Experts of a small language model: width 160.
Below are experts of layer 7 (counted from 0) of a mixture-of-experts language model. Rows are named router (the router's row for the expert), up (a neuron's input weights, with its number) and show model dimensions 0-159. Each number is 128 + 24 x the weight over its row's rms, rounded and kept within 0 to 255. Numbers have three digits each.
Before each expert's rows: "gets" lists some tokens that make up at least twice as much of what it gets as of all text; "comes after" lists some tokens at least twice as common just before its tokens as in all text. This comes from a sample of Wikipedia text that the model never trained on. Tokens count by the router's weight.

# expert 9
gets: " and", " the", " of", " for", " in", "s,"
comes after: " and", " for", " of", " on", " to", "s,"
router:114092131156159134086092147187123075111113151159134078116156144108149144106122115116122102142152143163113097155145123153137110137131073139118164095140128155144153132122161146159131167125122141103150122090116126116148115148087115129090129148130132123106125159100157147117149098110091161133110121149107144118156107125125162108114140156109100118078157128121164122074145141113107090165119124095101134092147137136110081092105113135140155111144127116164116118092130140103075153165166144
up0:119116131166118121100098127093168128101132148137168109101147096133105113131122136123161104120152129123107167132087122131095112139190128188132102121150129128128102155092154099133110134138155102084093116110099124109171118128148107107107124137122152096124133144120172141097132140159107140147137115109127188092157131098110121154103095135186082110119139134124125107101131161094113064134117160092131144118068099121155151115114082089144109106122113096100154136107122137144122140116130122
up1:149129121113107098127111154125129119150160150150152144122125127102127149152131141146190110117145131141123157122147113157126129144165079160126123143117131148131122133141169149148104184176128124164109184091149172124162122159110126176102113125120113153098128145130188122120133097103150149116100146140137135115161121135168166136113144156114127130097112102112160115131164122148093100156084124124116140139114107099106083129115120161128168082122080110183085104141143157127093130147155100
up2:152133116138134090111174109152124158121138129111111137170155120167122129134135075113109113120141121134101118129174115159139166112119087151162147096102141129143190099143151142097114111103150107144145158084111107111127083117151143151138112110118148126112171157159167192127117118092096173114149160121112107091152127110119101109089122124119109117124157128112137116123123098149133139148119087114119130144106132172165127111120150134147126081078122101181134122153122165165114149122091098
up3:121138124112097085129151128150085111141094141125132089093128133093165117084128118142165157145084147165095112150151109132124127104149103136142110114133145137134124129153137091120151135110095160091106122121109115104139157104154148128102172169121155173138151168087155163133108088152127142133109133136113137161108108121122139100116154109073141085090120118102133118119126130135109083162146123148114099101099162153080119049121124122133143162141125117150108142145119171145123097140153164
up4:138130114137117084104107154130106114118120160108144139101164153085107124106112121137127148142152151136133129121168155178110155128085108175158161157117152166114130125122172181162132153115127108144131153103126122113172123135110144124090169115132087131125155147123163101120151124119130171115135086123122121073153115154144181123098121175098198123132137145131138137128169116135114131151138095129142167124131110096136099131131125164151109115106077150140123117121081163119101161136118095

# expert 45
gets: "\n", "|", "°N", " 3:", "|---|---|---|---|", " $"
comes after: " |", "|---|---|---|---|---|", "|---|---|---|---|", "|---|---|---|", "|", "|---|---|"
router:151123101142126124114131163136157121130109140127152124098132171101124129105155125125140112163159147136110133185150123148150080158187101177156119138154120172159163116079145138124100127144126104092113125113132123146141119134077114136078137140187120110107119137086106148135126141106115121162126146112076126128144124108134196132130157146109145105099185088136160133129130131124136106142117117113065171094101166141130109100101119136105128155092127128115110111114142110122107144172123118
up0:156140107129102117140119121136171130104117135151128141099129113094087135139126134126170170118129121134094173168145116161146118156137112169171132133110126148140166112113082127137097116144163129145119121108138152109163178169114157112096176173151146145131140104105132154118126090094111139148146163112136119120146148142102178156095123160112117133132110090145156129135148108148102100117184138131096133109163148154133148111098114205111140135091103110101135152102139135074120107111121147
up1:131131136123124148134122155136161146117157135140106112119123109140122109168088132097142130130150149140140129167074149124134133103136130121157115130112163142143129126129115110170129178144113090136118109119134147157138080144101078131177105139111123146136099166119134132127133116094148198131135111147114147132101095109118130110122144123129149095137191078179123154143074098112085072150158141176098164146097117140134103104134092158179109110091141103134126141126129159083114120108128122
up2:096136116106110113123107134122154106162121145143131084102169180127107088161181151125130144126113142110112162132136097181122126097131156127153154136145171127124153121146125156153156126145125144059172134132122165146133126153113139141139125181185142113108131159087147140136158104137114168114167087104109114133105121182151166099135147169110137141106153082111122139123151123135116136128139115143132173167115133147069097117157101117127095143139147138143139135115125088107149124107126127
up3:124105163145094145126152164112126124129083132140130074112121090091155144169085141138172136135115083112144115151115135107126124149164109141126135134134136148149130100083122137132145119126103070096097139139133124150156131150096084138108123104167111120094114127151072103145165142110151105131130108134110153116153114113107150145116145177174132132123155133137131111134135158075157139157094104147091151127131143127135135075129122170166103105094068147127138137128166143094110168139130105
up4:173089128159106109103146181139107118106151144104129139101103113114134154144125131152168097118153105131110131146111138113136138143152159156168120131123135130149214135097119106120138111160160133155112172153099100099128102127105064106109146132113141153114108142084109154055127128136160150109138107129112134137138089124155121113104121115117119162122138124172142117130095105096135153175142145151088113124111110120132157107108145135130126101105132168127139146072144145112091131165163106

# expert 50
gets: "\n", " |", "|---|---|---|---|---|---|", "|---|---|---|---|---|", " =", "|---|---|---|---"
comes after: " |", "|---|---|---|---|---|---|", " ±%", "|---|---|---|---", " Notes", "==See"
router:141071119153122136098157179144147109147138123170155137107135112151174153089159134102086097128133113119087072164134134137130116142141086105144158083120115146115138134086141118141106167116166137135123125121113164126101136152082105129104133142125107108138111163086127164146136116100113156160136120115050168129113118128141144132118133135093121120118147086128146152121090147130127096151107143133054126065127124128119126100124140142118146099121131145152102086125115122154116121138159127
up0:132096128144082110102140166121137067143087117128130126148166107094166116123165124139066164176122129146173102148090116128091095139099111119184140105138131152115127143103128105098176146115154151083159137113104090164126096135119141118158136150131123156164164119118166179109082114105138109141130142102110136121135141118131100111137104146080096098137126124142081126138122162178159128140136135148096122124133113166127132141131090154144084131124134120152118145143141102133136128125110133
up1:140101155142121106101137163098146149133101100133104143157128163133181140115150128097130133103123111145136115142175140078116116122110082121127167088101119139092110101128123127140124174104109128102113138079113158094121113165134153109134125143117144146150121114116121122117156137134151155119122126129079176160101085108136128137160144137116137112116120117139158200149111078096117084169158125153089110121144118162117157122142130138135118128067118196141123079111121090114144130136146142
up2:124113135110127157109106165127168099137150130078180088095093103128126133120151145110110112122125123133100142138168112121152124152169138088097119133131116151111143122134156145125172128104160142147086110120121182155123060145083125155166112134125118087117092120135164126190149145109107136150064122122079120161147157109119121107128120125124138136113136124102162165121111146107134107137107128104107127109151115118110107109152140091161093137126135130091133101152125116075127173126169128
up3:128135100122150146079159103125102161138111108150151157099138096074125167129133124096127161148104098137115111157147173114127111125157123099142110118133137113129155112097123132147115122109147134112115115117105158145134106165109114194131135110099106071115112171105167126097116142098110111169153137129129112081091145132121109109087147124125164138159116084140100167143152143125142100139112133148120161144148160105112116127148120183108179129089094085153107126080158141111145156129138136
up4:106075102133089140091089156131132145102139195155150139121083068141142111104177109104114080156126139130130137162150117147116114099128155120091122152153091120130119123116123142108164173139116119145127089127099162163134144116091084136129139162147090120149120127126136136138143109095117111133135125108121166106182170131120137105133086122074150095128154110099122124130091150137137130134072105110124143149099126154083122123151130118144133109138158123130111078124161124097123157109119128

# expert 46
gets: " the", " in", " of", " at", " for", " and"
comes after: " in", " of", " for", " the", " to", " member"
router:154118116166110161117122154134103146158108149108116103132146127116130130119159116129170131162124126135112107150121120126098122160133086163163131099153135159153185102097136174151126135087115139111162104077110152117173132125126110191156147153163152112077098149119126156083091121141108159148107111121101149093131111138122137111108136167121122110122127123175161132100107145104130117129116122152107165080108096121122120104117098137089152144089099146136099114065145136121102130148153149
up0:163154062157105118132102144121115127111106099123137089114166158107140112110127103164135125155117145113150079137106132142150135133096108145162126142150136169113158127128119165107152104121117112113144096112154139104153101112113096157048138116134134149123135143178128141132096132146145123120107099097138096084155103125164108151106179148116146070126131113130146170062148119080112158124094131153136146123103088143136132118121127142129127096135162112153115141118109138159149128138171160
up1:122121133129088172125163147119107129146108175132108132127149154131101117141131156088141164106176124111146111166174133169115124162095108163144113139103126153132125138106112147090126139108098149158127127097111136101138140177115142187139127111106138118101099137140112114142092158143153139178120135104100103099086126146111115115137162146146138119118144128174163124096115158113155115127174124168103125095179125123103122073153131139086148164096084101117110105106134168151133152125113110
up2:120125133146125113108090127103141139182137156067115098133094147116090141086116168183154132197078126130121116135114115156147125112145100131116132112115108117113118100104102128182138156094138134103161124140071140150142119102136160163160137116131117133131078106124131153109145132131110149151080152106113149145146168098117111150162152173105114114139112109149149134127090092122119091120127145119140124144157151136160126111117113134150143133098145159143149083107129090150078118118120094
up3:135142100104137122150152141156137113132135141091091148134156148207141191115150144125192111123162130113116116141112151097131117088120153151143108132093133146137122116084098130092114075092136122100134133115124081107181182115087152157170148099119157128131108108129122099096093125117120115146123111133114098128124113087123124125115153152105115135110150116143147173117117119117148141137190116103111163125089134078124152119118151118116140164108176140119154142112121138140119119160126132
up4:129148126138150145126114155153114118151119161096127121175124110108123122113126114110160132148116159125114104142115114105112150127127119150164137090098167134132125150126120129108145126095172065105110141087120105152154133135151115152128082113125145160135139090108084107116086120098119114098112100109100138157130082121147137130118132138045118101130139114103074158142090154072099129176096148076121177144129121108136108125111124137140173133136118131124084087124123147091146120122146164

# expert 28
gets: "-", "\n", "|", " the", "=", " -"
comes after: "\n", "\n ", "-", " Award", " received", " won"
router:157114109191127130110113177159109093128121111119115108153146118176129133116159107123139086125156127151128123144142098113083119163126082161112143085157128170160139128084129145133130140132124131124125151115110147119187143159115095124131143151153126105094137139111156144111161106121128138137117102120092144095130125117130166145103127197101145152148141097145167121137150149125142107128128123151107114102119158118098088085100117165107117138109116144164094106109164127086093185122174131
up0:178130125140125142110115122153122106146140116132108072144098109118110156070161112129119169126155115166121111141135174146111164157106109154119103095125099125106096168080167123162138166137124174167102163079123131083166110164113100106161123116124106144153150111166118125131130140140106146142150099138129148063129155136150138127146090154102131151152141105119134114089093089105113144163119143095134148123116099146119107102139137135106098137134139161123144141123150138121083124127172135
up1:132151168175137124137139119107128143102117132158077112141120134111136160103142151132166090127127147149110103160113186137103150186137108143121143119084142153139129110087163190110140178120183147118125170113143134100134111116116098117124135101136151110106121096143146111158120137149149134119120084078133136108179151149130082154130127164128163108152116123114132119109140089119127107128130155147130115082120127117089086111153148154077140120130111178150133113115121118103144162100150108
up2:139126158120139170131095153142114106170095131114155126126131091133151117132162129127111109150111113144118149136140087114147130079114117127167087132162159084146133149134136108111117167157085106112167082104129123119129161150191150123098125139140136148113113141138102110080112093125139154104129112165120132139127155093147117099094148155137174121097118140113140101144052122058156134138104123112088142116111083128136150111137141141131112125097124108130145136167104098133109087160142154
up3:155152138108153121112100147118127117071137138072159131110131121158141114135093150078163110181141156124137147119145101121156142095123080136115125138137084156119165149173136169150117102169117117118162181105094138129137160129112152114113102139116147120100148127128095100152139106143130184153146110102113142106147141139124168116148151156099151150145131148147182142111130164098128158177135114136122146108140124155108109132134123142166160079145117156127119151126115106096092149169137143
up4:139129119136088120153136139145126108095136089135113157103113110098120153107124089103143104128125137153112130133160099131127132139113115148108131112139087157140148144081105106189113114129158124127151076097125169061149087124120154179134136116160100126090166133158148102106133112154158150149125103125130101120113110112128212132157144146110147139141131141174150112138101117167106105106100113166119092146134112148142136129109107114143130122088091114131129154105178164129118157160137163

# expert 0
gets: " the", "The", " his", " The", "'s", " their"
comes after: " in", " of", " the", " during", " for", " from"
router:170097155139159113121136167122171103139140144171145088127132167143110124106161125099164101167125145153108109147132127141138106137149094156154163136122175152131165085111167151154140135091125094152126119082084170127154149138101104139104143104143100139142124152088149128129105130109114120146101122139115156093131106152115137120079137177125122105147147103144134139099114127125119079132125109121106134088137137114088109114113118168115107132049099127131105119110156151125105147177143128
up0:119099161083103138106132168105146097117086142141113157131147157133131155130133121132151138138144100110089100126154128175056124151151127153107148125113125135124167151143135143188138149127123112124167133155102109105125136087129109121150135133194104110122104154105123165122091127171117156115104132124116147120076120141119133102164105117118087185129146144128164079118083169135141128130132113130130126152139141105156157119071094153114157117125133102128102139139096125114130147161166096
up1:138089113117119132144103153081106141097117124147186141155139191126096137137111119092116166126144144156093144144146093083118134134131145144183177103163124127159176104113158114068140113100109116133147136143150125099128144152093134146114140135113132090160151121147104155076116110110120113093090126149126149145119099146107163122108128183146109147127130105144120130148124123130121100142122132158141135149103122129124109126089071116069134135096124117129100078126131141133091149143091137
up2:103140109168110132139095163088117121146153093097110124161143151125112127104120130171155086158113134153113119111148068130117132121206132150138156119107176145107137111147173117142173147117098122134117147127129105125137143121138161119091187141110106102077109106171185148130120129121085122127133142116146119102136164130140144138130141121142093140158158128163143177083156142127121073131134120139153140126138131161126129133147118172103144129106155132125101156087148150121135145157158138
up3:134112117120143081119130142097145104153146128167118172123156140160096138163139159109170133137157133187079137139148104131097133118130117139171143134116127172129155122121158126149131116108124085152096149068120138171153119164121093146111112131101133151188124112137129080136153129155085115115083157157100139091168102124125159133071147139127124123086111125148108139127092147091103075140112134107101103165160145120142129134130150125092130140130138149146107130127137156110115115143109103
up4:154152114152142089121113124129099109060114136141116141128119155140178112147131137136076094174126163136115118145130093107132116124141136150079111135143153146110141084108135141170111108120110121108122146139139163138114095177151162140176109134142153155136132137073156134157111144107102115154114107176113141098117141115124114149118117159131129108126118106152100090175128132137170117163139149181129109087122135125061084116115131108146160100095133128123145132122151154108153106178142142